Weights of a small mixture-of-experts language model, trained from scratch on English Wikipedia.
Experts: 48 experts in each of 4 layers, 64 tanh GELU neurons an expert, 8 picks a token, a sigmoid router.
Below are experts of layer 5 (counted from 0) of a mixture-of-experts language model. Rows are named router (the router's row for the expert), up (a neuron's input weights, with its number) and show model dimensions 0-63. Each number is 200 + 40 x the weight over its row's rms, rounded and kept within 0 to 999.
After each expert's rows: "mostly gets" lists some tokens that are sent to it at least half of the time. This comes from a sample of Wikipedia text that the model never trained on.

# expert 45
router,274,248,204,222,220,213,189,221,116,219,213,180,182,204,196,193,251,236,249,187,227,141,257,133,227,197,178,198,139,257,277,165,240,215,150,182,266,229,209,195,170,196,230,191,156,242,217,308,163,184,278,244,194,188,228,190,261,251,253,172,136,201,177,166
up0,143,231,162,144,192,129,254,226,204,184,157,213,234,240,197,190,210,215,188,172,200,210,209,204,227,157,206,116,211,186,203,176,135,205,154,124,258,192,153,253,156,197,181,117,257,196,140,219,198,134,297,226,188,149,220,221,148,197,216,139,166,140,129,198
up1,234,264,157,188,192,209,130,240,77,199,228,219,186,243,212,227,158,186,220,207,116,170,242,185,274,199,146,220,220,202,169,206,230,144,247,211,117,211,135,185,170,206,148,193,141,204,193,185,189,222,198,241,240,184,211,165,200,153,186,197,248,190,226,244
up2,178,184,205,181,213,187,189,189,207,204,172,169,176,193,110,189,234,159,133,234,178,129,273,168,204,173,222,182,277,112,198,217,157,191,170,213,182,174,160,229,259,205,176,191,147,179,194,245,180,256,220,237,209,170,218,254,212,275,247,173,198,125,235,202
up3,134,213,202,206,212,185,215,211,195,128,221,265,170,152,293,182,172,216,202,218,188,231,215,127,131,150,187,214,189,191,210,108,189,188,153,207,262,170,252,139,184,181,216,196,221,228,187,231,196,193,208,190,219,213,124,156,215,196,224,247,224,218,196,247
up4,167,187,147,287,146,240,224,229,194,212,163,207,161,205,53,92,264,207,180,187,171,202,152,162,168,205,149,219,243,137,159,235,197,237,213,203,236,264,230,224,193,174,225,100,199,177,241,193,124,166,227,218,178,166,147,186,177,203,206,230,116,197,275,211
mostly gets: " his", " its", " their", " more", " him", " also"

# expert 3
router,199,206,244,222,189,195,159,180,212,129,265,191,197,168,238,110,212,204,182,255,138,201,163,159,239,234,236,187,298,212,218,201,204,161,203,238,199,213,198,195,188,238,214,206,252,149,242,265,246,219,184,262,222,97,115,179,154,257,226,215,167,187,119,177
up0,207,300,241,220,145,208,200,210,229,202,196,172,204,193,200,222,179,242,180,207,208,195,219,227,135,174,248,108,198,155,163,176,219,200,199,211,173,149,242,182,219,209,206,166,179,212,181,138,267,210,250,231,189,209,147,160,200,224,206,186,245,244,170,237
up1,145,170,227,210,190,250,135,150,218,184,191,89,220,251,165,286,188,163,192,148,195,197,246,281,166,179,218,247,229,242,169,196,241,240,156,334,144,225,228,231,66,224,179,197,200,165,241,174,196,212,208,169,206,211,177,214,167,254,241,235,209,212,215,191
up2,197,213,202,153,169,212,128,191,193,172,174,223,271,246,182,134,124,220,142,193,231,190,282,227,204,199,188,222,218,161,279,210,241,141,203,183,210,251,200,190,184,205,228,240,167,169,158,163,204,203,219,215,281,207,264,172,184,204,138,148,203,229,207,193
up3,264,157,245,191,109,206,302,208,184,225,193,136,232,185,198,204,249,221,195,195,176,197,168,207,137,198,255,166,251,160,103,238,157,218,224,190,317,197,271,268,197,247,250,191,233,191,172,253,183,162,220,197,131,192,228,198,233,216,234,144,216,198,174,176
up4,213,232,125,208,246,236,255,208,210,199,175,232,240,203,201,219,224,237,202,203,279,178,231,238,227,294,150,257,251,150,218,267,166,157,219,113,168,240,169,186,242,268,194,227,150,195,230,212,206,227,236,160,228,168,213,188,264,200,233,234,181,222,179,166
mostly gets: "ugg", "akh", " Q", "| October ", "RB", "af"

# expert 20
router,188,236,196,226,209,165,217,256,169,203,215,251,156,225,253,101,180,255,246,171,226,202,238,235,265,223,198,221,187,189,296,150,173,156,167,179,235,166,190,243,203,231,162,176,190,186,236,202,175,202,203,190,157,132,233,139,209,173,227,196,222,222,173,198
up11,249,232,215,187,201,201,208,219,199,206,281,171,209,219,224,231,274,183,254,265,205,215,225,143,238,298,254,169,171,209,206,178,193,181,155,282,162,169,99,213,222,256,147,192,206,246,249,254,280,190,131,217,300,211,216,213,193,191,181,208,178,226,190,167
up12,109,197,194,162,214,181,192,248,247,227,150,240,195,101,187,243,256,266,259,172,164,231,198,179,197,245,268,186,236,188,200,250,266,245,122,196,204,268,244,202,142,194,144,217,214,179,182,201,240,181,146,162,139,233,181,178,223,149,246,208,194,225,174,187
up13,220,153,161,194,245,189,187,205,148,224,207,244,236,253,211,193,166,239,180,154,176,152,254,207,238,138,177,217,181,252,201,190,193,224,178,175,228,261,169,214,168,225,205,175,260,250,193,184,157,112,230,194,216,226,165,182,145,214,204,228,211,209,170,157
up14,166,153,196,137,150,158,176,245,238,187,242,217,266,187,177,212,181,178,144,228,152,210,232,177,173,222,255,227,269,79,166,208,143,197,186,235,247,191,220,275,252,218,174,224,251,216,188,167,195,200,212,272,245,187,235,141,210,231,195,161,228,262,199,143
up15,185,222,164,157,183,318,207,236,199,157,193,197,207,187,268,236,251,259,162,131,165,158,223,138,128,209,232,209,163,164,207,254,290,242,191,92,232,230,229,198,150,190,196,211,219,116,193,235,165,247,276,168,202,175,223,186,122,234,220,252,175,154,220,223
mostly gets: ") | ", " | ", "% | ", " | +", " / (", "°N "

# expert 15
router,192,250,197,205,246,260,233,219,188,202,170,192,96,147,209,210,239,156,151,211,228,142,262,210,264,212,205,230,259,146,280,183,210,170,162,222,213,223,203,212,198,228,245,193,215,257,233,212,177,129,258,197,220,146,150,191,252,237,189,200,217,218,208,226
up0,233,297,234,216,168,253,131,121,158,253,208,268,102,190,211,247,185,205,223,159,202,257,278,208,183,177,228,232,201,149,197,190,150,183,186,241,99,236,245,180,231,201,178,212,208,140,165,208,254,204,222,247,227,215,167,173,224,121,263,214,224,263,249,179
up1,265,255,228,264,138,215,222,229,273,119,148,99,256,195,157,235,184,195,210,182,126,171,233,225,190,151,215,231,247,237,113,121,180,203,235,180,264,238,170,195,187,194,182,207,171,195,217,194,214,169,171,248,196,137,259,182,172,176,179,165,226,199,195,225
up2,177,199,208,178,236,174,248,184,155,203,227,244,233,208,160,223,296,153,232,241,115,195,240,172,250,243,183,139,155,112,240,220,191,260,268,212,258,214,194,219,173,239,139,275,265,229,256,169,170,229,212,237,191,205,203,186,280,169,252,193,175,186,158,195
up3,224,181,213,221,114,106,185,138,160,260,190,154,173,131,211,228,237,153,130,244,192,190,175,134,222,205,220,185,167,226,187,176,237,135,274,163,196,195,189,128,222,202,277,271,216,216,132,234,282,184,193,188,252,166,225,189,202,253,205,158,208,226,235,153
up4,225,229,219,291,150,215,221,216,292,114,128,195,176,234,240,162,174,230,179,208,191,294,166,244,141,201,188,191,264,178,203,319,196,228,150,189,152,177,233,150,212,196,172,217,193,157,295,153,138,147,199,156,243,206,161,159,246,105,265,241,195,206,193,183
mostly gets: " and", ", and", "s,", " –", "),", " or"

# expert 1
router,185,230,210,245,173,165,236,225,240,235,208,169,159,166,179,182,143,124,226,141,147,125,261,212,222,194,144,218,271,238,223,203,239,167,208,254,231,142,259,246,188,221,235,268,216,229,201,236,148,175,248,186,227,98,167,142,216,216,258,129,135,218,174,142
up39,306,211,177,212,161,188,159,161,150,161,199,174,129,194,241,115,118,169,204,182,206,197,176,165,195,198,177,193,264,200,79,228,168,167,183,171,199,176,197,167,185,221,153,190,206,204,276,222,214,230,146,219,174,261,162,212,186,196,208,233,161,282,209,279
up40,172,216,213,141,215,187,175,228,215,144,268,137,216,201,208,134,145,264,186,247,190,177,182,233,171,135,237,179,257,171,253,152,234,200,238,185,232,176,277,187,157,251,240,197,168,232,299,217,152,214,287,243,223,201,233,240,199,233,230,129,203,104,196,198
up41,230,262,170,229,229,212,191,145,212,196,123,175,231,193,178,142,196,174,238,205,197,223,152,135,161,126,165,153,224,178,176,175,221,199,211,210,257,177,199,245,138,197,232,167,265,119,206,159,205,216,154,243,213,156,137,217,177,170,189,151,181,210,123,185
up42,213,143,164,199,174,139,201,201,226,100,178,186,197,230,172,199,203,241,202,196,131,246,179,241,183,256,226,212,179,263,202,221,75,141,219,250,182,132,221,169,229,192,244,226,268,213,183,155,227,209,174,213,195,184,159,176,278,186,200,207,195,238,223,215
up43,255,215,233,191,119,151,225,186,203,220,223,190,207,191,120,204,202,143,192,214,233,182,301,248,199,220,159,264,175,178,201,209,154,187,155,217,217,209,190,207,179,213,112,161,193,215,223,255,131,159,255,219,128,185,98,199,160,249,200,189,167,193,221,139
mostly gets: ", which", " had", " has", " have", " would", " began"

# expert 35
router,176,255,137,232,291,195,228,245,207,289,202,252,173,193,270,111,210,190,196,200,145,196,179,207,287,216,163,188,230,226,187,141,213,158,192,234,204,237,196,211,161,236,238,265,160,180,193,234,221,173,218,169,159,124,200,194,245,227,203,194,236,228,143,202
up0,243,160,203,179,204,191,206,224,130,259,174,219,167,216,249,262,197,181,172,204,169,171,270,271,244,205,186,175,159,170,132,141,179,236,283,190,227,253,187,204,190,179,141,228,193,195,132,251,210,216,121,165,177,267,206,209,186,145,224,248,212,231,207,209
up1,177,178,133,153,141,168,184,257,178,158,237,156,163,280,189,229,194,173,302,178,166,234,194,201,240,166,203,150,241,179,214,184,193,179,209,161,179,213,196,181,270,264,225,129,157,249,246,176,204,198,220,263,197,225,213,158,179,166,223,169,207,246,151,177
up2,217,160,173,179,203,157,264,229,216,197,199,126,265,200,232,209,202,180,242,159,191,205,245,230,147,237,324,264,245,136,183,170,192,223,257,138,193,222,228,206,172,124,225,193,190,217,202,147,292,213,203,169,149,234,154,160,166,269,203,177,185,107,197,185
up3,211,266,144,207,239,147,186,239,235,204,270,196,216,176,258,136,155,161,235,253,193,186,192,251,128,244,232,239,268,189,202,139,207,193,156,191,199,220,223,141,235,231,264,254,223,199,237,233,243,244,206,142,241,226,215,187,202,189,246,175,226,88,219,215
up4,197,144,197,156,193,141,236,201,178,216,129,189,191,213,250,165,199,102,186,264,133,176,212,203,188,239,200,167,146,196,141,203,254,214,201,217,219,186,212,257,187,129,174,204,202,210,249,261,155,162,185,272,229,189,153,201,191,125,185,168,123,160,155,198
mostly gets: " John", " His", " Thomas", " William", " J.", " David"

# expert 4
router,244,184,235,238,189,147,186,222,155,193,241,223,138,234,178,173,126,219,221,260,121,224,298,156,259,228,143,225,190,241,178,199,195,228,126,222,224,168,240,186,251,217,161,128,202,138,168,225,240,133,244,204,131,158,161,197,223,133,203,156,219,266,201,168
up11,172,220,197,274,183,129,214,143,138,192,147,128,183,231,112,152,156,161,218,207,142,225,162,182,148,251,165,166,166,199,227,200,146,152,164,201,242,180,212,199,149,218,135,283,261,128,211,211,179,251,233,214,184,151,187,129,215,235,143,213,137,216,209,212
up12,207,234,232,191,175,208,278,189,222,183,121,248,218,159,251,211,154,152,261,231,236,269,190,254,133,160,156,173,194,190,189,153,273,219,191,167,195,172,192,214,181,140,200,173,158,242,164,209,216,129,133,244,214,171,180,184,180,156,151,246,190,220,263,161
up13,194,243,181,212,212,244,222,156,219,195,191,179,224,265,208,190,239,232,225,185,169,174,165,236,227,143,195,183,191,121,201,122,178,203,152,145,226,220,204,136,217,236,166,206,178,214,182,193,129,220,143,194,130,189,218,172,182,279,168,155,157,208,204,274
up14,207,245,153,161,201,216,169,231,209,181,193,217,282,178,181,227,91,223,176,241,206,192,198,233,191,205,128,134,165,142,161,231,170,180,196,208,143,209,261,180,247,210,101,133,188,188,242,191,193,167,242,197,247,193,184,196,212,236,226,205,217,191,268,172
up15,176,100,116,183,198,89,245,199,177,162,257,196,225,145,152,168,199,158,124,216,230,199,277,231,219,181,204,209,173,201,213,115,172,233,220,157,169,234,165,217,152,132,218,168,205,170,162,201,191,208,239,251,174,258,222,212,242,214,202,149,178,165,154,220
mostly gets: "==", " ==", "% | ", " ===", "% |", " / ("

# expert 24
router,115,265,178,216,261,170,260,233,115,239,213,243,185,185,246,191,180,129,188,308,162,178,191,244,232,267,226,236,240,215,186,175,148,179,154,198,275,216,197,228,121,183,222,238,196,142,184,169,220,128,249,237,192,182,160,176,259,227,210,198,161,228,208,226
up0,186,248,182,154,152,157,192,197,133,225,256,287,196,244,197,274,173,148,155,182,180,187,219,153,277,224,169,239,188,277,190,144,149,176,186,154,242,172,114,169,246,187,168,234,201,264,164,191,206,234,105,217,239,212,157,222,171,154,206,207,199,226,206,208
up1,220,198,211,259,246,173,243,254,145,193,211,184,155,107,159,252,206,229,175,119,189,186,245,153,174,127,171,293,168,277,212,205,233,189,149,182,196,219,136,198,142,227,177,170,217,249,271,165,113,180,173,206,154,181,149,230,200,274,186,201,257,131,205,212
up2,231,263,250,199,171,220,165,218,127,181,202,220,185,186,144,222,228,186,133,186,277,223,239,202,222,154,182,206,302,273,228,172,228,145,238,196,166,198,250,134,212,246,212,236,234,131,184,200,238,141,153,219,238,221,204,143,279,221,262,250,177,191,197,233
up3,148,265,144,164,239,211,231,216,171,201,204,226,158,178,237,206,115,196,211,220,237,207,182,258,187,230,243,266,320,237,131,204,199,175,167,232,277,194,200,152,265,261,193,205,205,255,138,187,180,274,166,168,203,154,183,223,194,163,260,165,142,81,187,223
up4,176,184,188,223,145,133,157,167,200,187,133,268,163,276,152,208,214,216,154,169,127,166,187,139,200,242,182,251,214,142,155,183,255,246,198,228,273,152,212,193,201,248,261,184,279,190,234,209,237,199,182,231,135,235,135,213,146,244,156,198,182,221,224,240
mostly gets: " S", " P", " H", " T", " B", " L"

# expert 5
router,159,209,195,279,187,212,183,191,213,227,213,204,212,259,291,183,224,105,194,244,223,156,250,158,155,220,194,149,268,228,200,165,226,207,265,169,203,193,235,218,214,247,214,248,284,239,206,205,195,195,173,229,203,186,132,85,216,221,212,200,175,224,213,116
up0,244,129,228,180,208,185,233,241,213,167,194,150,207,160,179,190,189,176,130,140,124,197,262,197,244,206,175,147,204,209,177,255,186,256,202,159,173,210,113,250,221,234,248,234,225,121,208,237,233,252,237,252,220,159,126,237,157,163,253,134,200,205,199,229
up1,147,131,208,263,133,164,163,283,196,161,172,127,161,229,191,223,175,164,247,230,230,255,234,179,218,156,208,137,207,220,213,196,257,182,207,175,220,247,238,186,263,231,205,227,236,174,166,232,177,198,169,192,175,191,159,147,222,169,162,145,170,203,178,195
up2,241,181,165,138,95,205,240,163,197,204,217,234,196,194,176,196,233,231,212,218,136,249,273,216,154,155,233,136,217,187,188,147,251,163,221,117,252,102,196,177,99,262,169,209,170,212,206,178,121,199,182,220,215,180,174,268,175,190,202,147,165,234,176,189
up3,256,173,227,256,126,188,233,225,127,198,180,60,192,212,209,213,207,221,210,160,166,256,179,175,246,209,204,187,145,148,162,209,186,171,218,202,189,159,251,120,177,192,224,148,226,182,213,168,227,148,218,217,199,198,173,255,227,202,196,229,140,184,163,129
up4,210,192,194,232,236,200,180,250,126,116,166,167,140,213,202,211,173,279,192,236,174,184,136,238,206,244,197,291,256,169,183,146,271,181,218,249,162,228,143,220,189,181,201,210,189,128,267,179,234,214,245,180,158,215,178,238,249,199,197,176,120,159,185,189
mostly gets: "==History==", "- Coordinates: ", "Scientific classification", "} (", "Personal information", "- Country:"

# expert 47
router,237,184,221,196,143,182,109,206,217,266,255,238,139,272,173,149,202,159,159,236,175,223,278,171,215,160,212,265,188,183,191,136,186,184,193,139,204,197,190,216,258,304,270,215,211,200,265,244,177,155,190,257,192,135,140,186,183,155,279,201,219,205,198,147
up0,246,239,204,159,196,201,267,126,150,204,218,269,192,255,206,204,205,242,138,134,213,208,276,157,123,219,204,136,248,232,198,167,220,202,164,199,178,93,221,214,159,229,231,217,198,277,205,155,186,200,130,257,181,277,165,169,264,165,253,227,249,172,216,177
up1,200,138,216,179,199,242,155,188,127,153,178,221,222,183,214,295,158,191,168,219,156,249,169,224,221,221,152,136,154,219,229,238,212,161,174,187,288,265,240,214,175,229,232,200,176,207,226,210,146,174,251,199,253,176,152,318,222,203,211,214,142,129,230,166
up2,194,168,227,112,186,167,245,165,194,255,219,196,173,179,221,283,293,114,103,214,224,246,181,185,240,276,208,163,148,235,206,180,192,214,253,172,219,217,163,216,212,281,164,233,189,205,128,233,193,234,207,257,157,223,155,150,168,218,213,230,168,221,200,173
up3,197,197,254,231,258,167,153,183,158,227,140,261,216,218,249,184,163,212,166,236,206,243,239,128,159,228,237,246,277,211,260,218,243,229,259,223,169,177,211,204,266,251,217,143,209,155,240,156,224,242,185,196,178,201,187,228,180,275,221,146,206,154,228,260
up4,202,258,222,195,122,219,168,201,292,183,174,246,185,189,209,253,171,167,296,208,153,144,168,217,187,216,155,137,160,140,170,172,251,214,176,261,241,179,151,233,113,170,174,182,283,166,216,193,193,155,209,189,185,225,220,225,117,210,118,171,152,247,139,287
mostly gets: "- Coordinates: ", "andidate | Votes |", " (age ", "- • Total: ", "- Location", "Personal information"

# expert 8
router,140,310,239,199,261,188,231,218,211,273,197,202,154,141,186,184,184,184,238,185,183,181,271,223,235,255,187,239,239,216,224,213,275,154,121,226,252,151,215,282,148,249,245,256,206,138,175,272,150,149,257,174,212,168,145,197,236,250,211,101,211,225,238,213
up0,222,170,153,187,259,235,283,191,187,177,214,245,201,144,208,216,188,181,207,153,144,217,168,243,191,203,172,194,174,264,145,246,171,294,194,190,130,183,182,216,164,257,181,245,203,182,256,95,169,179,204,250,139,265,214,224,178,186,222,268,148,146,198,160
up1,219,183,229,155,148,169,201,237,156,179,154,174,207,267,214,213,202,209,255,209,223,200,210,174,221,237,205,221,115,201,203,203,212,222,182,240,205,281,207,203,142,236,241,172,165,269,202,188,207,209,184,217,203,162,158,178,206,163,214,118,174,223,95,203
up2,201,198,209,195,223,99,220,253,244,103,207,236,205,208,170,201,182,208,257,289,231,200,221,293,199,219,238,177,205,175,215,185,172,137,169,220,157,138,223,237,164,213,245,176,243,221,198,185,195,229,185,218,249,136,203,254,201,140,215,203,179,168,174,97
up3,160,147,198,254,216,109,234,229,196,215,219,179,268,160,149,180,196,218,221,200,153,198,193,201,255,260,161,173,189,171,230,149,189,152,222,185,282,134,172,279,126,175,210,224,198,205,198,246,228,231,181,193,185,138,150,142,246,250,272,195,166,175,241,200
up4,245,280,192,249,154,174,194,227,144,127,94,193,216,269,138,170,207,195,201,191,172,135,150,180,200,98,263,200,184,151,244,190,140,279,257,204,241,154,211,271,184,193,140,117,200,133,243,180,206,168,103,168,246,227,196,225,211,176,177,214,215,225,202,204
mostly gets: " has", ", but", " | K", " was", " had", " | D"

# expert 39
router,241,276,160,201,239,193,185,240,132,143,251,262,191,207,149,166,155,189,184,192,217,180,211,197,278,217,139,194,199,273,212,178,203,214,217,253,168,263,160,227,241,206,245,248,155,199,257,257,159,156,194,268,200,152,195,161,289,277,224,229,243,219,231,142
up39,247,176,234,195,248,135,170,135,270,222,241,184,254,226,235,223,206,244,217,218,219,219,233,181,188,245,203,261,205,130,108,213,198,220,205,206,188,196,245,138,272,186,204,163,301,269,233,214,293,186,227,195,298,195,155,242,182,173,144,165,158,246,235,188
up40,269,156,155,260,164,273,210,281,161,247,186,212,197,193,153,129,112,204,150,215,242,194,176,213,251,218,177,277,154,184,180,213,209,190,191,206,223,122,166,227,220,243,200,236,283,258,212,191,174,114,152,246,167,231,234,130,210,153,154,183,248,235,221,268
up41,167,174,196,135,263,235,206,104,204,68,176,161,210,222,211,160,191,232,221,216,241,218,215,177,140,165,173,205,261,179,162,184,228,153,99,196,211,193,219,227,152,211,254,165,219,156,229,122,156,139,227,174,162,181,198,248,243,215,223,158,129,241,316,234
up42,218,208,181,202,269,158,127,238,247,176,108,194,190,217,201,197,182,207,206,235,241,182,212,278,192,206,176,201,302,180,172,196,189,228,142,147,88,193,200,200,217,213,198,183,190,196,186,209,185,178,198,225,214,229,178,209,210,183,183,227,216,297,169,167
up43,203,187,233,183,246,183,230,204,129,196,251,202,196,130,248,154,217,188,214,217,222,216,178,97,257,262,171,235,148,200,186,231,231,149,245,220,146,141,199,208,138,113,200,216,270,173,161,204,215,165,157,202,154,200,187,246,212,182,246,221,210,215,234,184
mostly gets: " of the", " to the", " in the", "The", " for the", " at the"

# expert 6
router,268,232,63,217,222,154,178,261,137,207,221,254,193,167,150,197,195,156,219,219,144,195,270,155,259,224,146,235,171,287,187,120,187,152,213,216,250,223,222,193,240,225,202,195,179,189,270,286,202,198,194,219,215,118,178,189,232,173,237,137,215,236,192,236
up0,230,216,276,122,256,230,189,276,208,208,279,213,204,125,163,173,366,142,152,237,214,171,336,237,230,205,146,157,217,191,262,182,260,238,162,217,206,186,179,154,193,147,176,168,228,209,241,199,243,172,160,242,143,154,240,197,139,214,176,264,255,203,227,197
up1,154,175,162,218,248,202,206,198,211,224,159,246,269,211,161,245,162,109,236,165,173,245,249,137,216,184,128,179,224,201,152,200,168,194,163,242,143,226,191,192,219,232,244,234,137,206,209,159,247,153,265,149,234,206,107,169,244,177,146,134,187,197,183,178
up2,195,192,176,213,208,232,171,218,169,184,184,303,234,248,171,267,169,164,240,230,184,178,247,199,239,252,244,271,247,150,273,116,284,221,216,259,164,180,147,211,230,236,205,117,226,136,172,228,195,199,160,180,181,173,206,137,206,252,275,184,197,175,173,155
up3,264,142,150,221,214,201,192,228,206,220,221,230,248,201,158,190,189,194,176,223,195,199,214,213,195,233,160,254,235,275,220,170,150,189,178,163,236,149,278,176,235,222,204,154,203,192,106,185,222,185,261,230,248,139,164,217,186,235,278,128,220,220,225,193
up4,247,121,196,242,237,243,214,267,271,223,168,249,144,143,239,155,222,225,254,194,174,177,239,183,271,136,219,194,238,214,88,193,208,185,304,168,251,213,209,150,222,221,216,184,165,207,200,255,160,154,264,333,170,225,198,204,242,177,195,252,162,186,164,189
mostly gets: " two", " three", " several", " these", " many", " some"

# expert 11
router,225,214,262,286,128,184,137,222,248,214,174,243,215,160,240,202,190,219,120,219,127,179,278,223,164,243,215,179,180,238,270,241,256,176,233,256,184,159,178,142,196,249,200,180,267,155,199,182,80,171,226,219,203,157,134,133,213,237,241,168,215,230,229,181
up0,211,257,232,174,209,184,251,164,123,221,185,200,202,208,142,213,205,230,230,192,238,204,222,218,239,274,216,160,290,107,224,224,184,180,211,193,161,183,188,195,184,210,212,178,179,187,305,214,203,196,176,300,196,201,166,177,120,257,134,208,273,174,172,241
up1,262,271,217,142,224,157,127,304,238,171,146,165,203,170,185,198,139,193,204,229,204,201,270,197,156,177,233,162,185,230,270,104,324,170,174,209,238,227,192,241,219,206,225,218,235,257,192,142,199,201,177,157,167,245,156,182,220,205,215,202,161,219,192,239
up2,212,151,218,199,145,142,183,210,190,119,216,218,200,265,183,268,209,160,192,173,107,167,164,238,187,213,211,206,214,235,211,239,90,237,316,132,230,145,174,156,181,155,201,236,222,159,154,189,198,247,166,260,165,159,82,183,221,232,253,209,224,222,240,136
up3,206,144,264,168,261,156,134,216,209,154,137,240,123,196,201,106,194,189,140,195,202,193,274,200,165,162,203,206,174,193,175,192,187,166,151,189,241,219,236,106,191,192,193,225,259,249,126,222,215,234,155,133,223,189,206,160,178,167,172,232,194,228,235,170
up4,227,228,173,212,190,127,160,186,250,140,133,167,214,225,269,186,230,106,210,157,204,267,146,161,171,204,133,156,226,193,197,133,223,150,192,208,286,192,213,280,159,127,252,153,233,218,196,199,202,173,124,263,113,189,182,159,201,208,173,168,151,253,220,206
mostly gets: "ions", "ics", "ion", "ations", "ers", "ity"

# expert 31
router,224,266,139,237,251,126,210,254,104,140,173,222,209,160,198,181,167,187,164,191,186,206,279,215,208,242,201,238,236,174,191,184,268,132,172,224,196,261,148,207,275,266,229,205,192,273,224,234,207,202,208,254,167,172,227,211,266,227,301,210,238,193,214,191
up0,148,233,173,171,185,160,208,221,101,207,107,219,185,179,169,186,202,172,285,168,185,160,239,160,189,277,158,202,215,200,197,204,239,92,193,260,231,186,179,268,190,211,191,245,192,251,289,197,166,236,150,248,151,138,154,120,236,142,202,184,259,154,209,184
up1,270,167,203,221,239,223,208,183,221,258,197,223,240,189,128,198,179,209,187,213,194,182,195,204,194,164,168,231,202,117,247,158,219,180,180,236,235,269,166,191,158,209,225,169,238,209,175,201,234,180,215,221,225,188,181,233,201,153,214,143,231,192,144,218
up2,243,162,238,132,271,171,224,182,213,281,157,233,170,201,209,255,233,247,203,178,211,188,241,202,196,226,206,181,207,129,238,168,282,170,153,182,267,260,169,232,190,196,252,215,261,233,186,236,153,156,237,263,137,165,164,199,246,262,182,176,153,122,184,175
up3,121,170,149,195,231,190,224,189,189,214,251,266,197,203,186,258,221,191,256,246,161,166,206,117,166,253,217,171,230,208,181,233,151,210,109,174,235,202,226,293,172,198,251,209,262,202,162,147,224,207,205,236,183,224,118,191,205,157,191,127,227,150,206,158
up4,271,214,148,267,166,221,214,247,254,254,216,230,181,107,207,232,228,242,230,186,270,113,205,167,216,215,269,162,201,162,160,206,235,185,152,156,235,209,195,212,247,259,190,162,172,161,265,189,183,187,219,204,206,181,227,199,227,240,261,213,188,206,171,195
mostly gets: ", the", " the", " The", "The", " that", " and the"

# expert 13
router,243,178,144,205,173,190,126,227,189,200,247,248,213,163,242,211,180,161,178,267,248,174,262,197,245,206,246,182,199,180,207,208,187,179,168,170,239,252,257,174,190,206,250,235,188,251,200,286,149,137,178,259,222,199,172,171,243,211,226,239,187,177,201,176
up11,226,228,178,158,198,202,131,196,169,187,209,224,111,260,144,232,284,314,181,155,236,210,223,132,209,211,227,193,144,126,185,166,144,214,182,152,235,212,220,242,266,200,167,186,235,138,230,196,218,167,267,268,174,253,217,212,259,139,191,205,140,211,120,183
up12,185,210,228,160,274,195,152,160,174,181,171,248,229,172,176,177,214,151,157,218,243,147,292,229,195,171,156,125,236,220,192,173,213,222,142,211,218,225,192,228,132,183,187,155,171,211,198,236,207,174,87,202,226,139,132,214,242,206,202,165,155,242,195,214
up13,236,142,210,236,184,144,150,189,149,154,209,235,214,245,142,222,199,142,158,189,145,159,220,188,218,203,164,225,196,217,162,198,179,266,199,159,339,187,85,208,245,213,217,145,272,296,195,154,223,127,160,202,187,170,178,196,261,237,198,257,192,141,274,187
up14,214,200,212,176,256,166,214,167,249,156,144,203,164,150,195,228,191,216,178,192,179,159,207,144,211,283,156,181,211,131,159,165,204,173,256,202,194,269,201,262,217,146,245,159,258,239,92,180,145,230,234,153,161,214,218,255,140,209,211,202,194,236,136,99
up15,182,168,201,211,215,188,193,236,194,147,132,204,222,224,209,193,181,184,157,198,221,170,238,240,195,168,217,167,70,148,202,282,212,232,203,203,212,129,197,168,142,126,250,138,260,298,210,260,189,220,243,227,197,211,175,181,277,166,241,185,209,161,157,217
mostly gets: "′", "°", "–", " / (", " second", " third"

# expert 36
router,177,221,146,215,214,182,213,245,157,243,318,242,161,174,226,203,176,167,171,174,141,204,222,261,270,167,212,248,173,265,239,172,223,160,186,241,159,254,159,217,167,223,243,192,236,226,276,240,221,108,214,211,194,139,216,134,266,172,208,164,258,222,179,219
up0,133,181,122,192,202,117,234,217,212,202,229,232,265,157,275,221,181,218,230,163,227,246,250,184,237,253,243,324,155,332,253,155,178,204,290,262,187,177,234,187,174,194,190,258,220,220,235,148,257,113,250,191,258,181,162,166,201,187,214,200,154,210,213,147
up1,185,151,289,178,251,177,144,225,132,186,203,159,209,186,164,198,236,143,212,267,224,211,192,198,238,249,226,159,199,266,156,189,263,208,249,183,268,218,234,236,158,178,227,161,195,179,142,144,255,133,118,205,180,219,268,230,220,231,213,114,139,212,190,205
up2,200,182,247,202,178,137,165,201,267,203,181,219,251,173,285,192,217,192,250,134,200,184,185,179,203,167,176,202,259,166,248,189,266,136,219,244,197,233,176,174,132,262,254,182,200,234,233,174,142,181,135,218,225,191,269,140,225,288,218,191,164,116,261,186
up3,211,233,138,217,192,237,146,211,188,149,211,219,209,226,231,176,149,214,213,157,186,152,185,180,184,205,199,208,232,239,149,146,118,198,176,212,150,159,179,233,119,216,253,140,216,176,190,207,223,218,168,150,231,161,153,206,170,229,323,197,163,217,178,146
up4,226,167,193,196,208,159,133,273,142,217,177,250,128,156,256,175,114,279,89,179,189,216,230,229,161,185,236,194,174,172,219,144,261,241,210,161,220,143,230,133,247,218,230,101,277,229,205,209,241,198,180,249,193,204,235,111,232,192,145,130,156,220,174,191
mostly gets: "′", " b", " st", "°", " fl", " sh"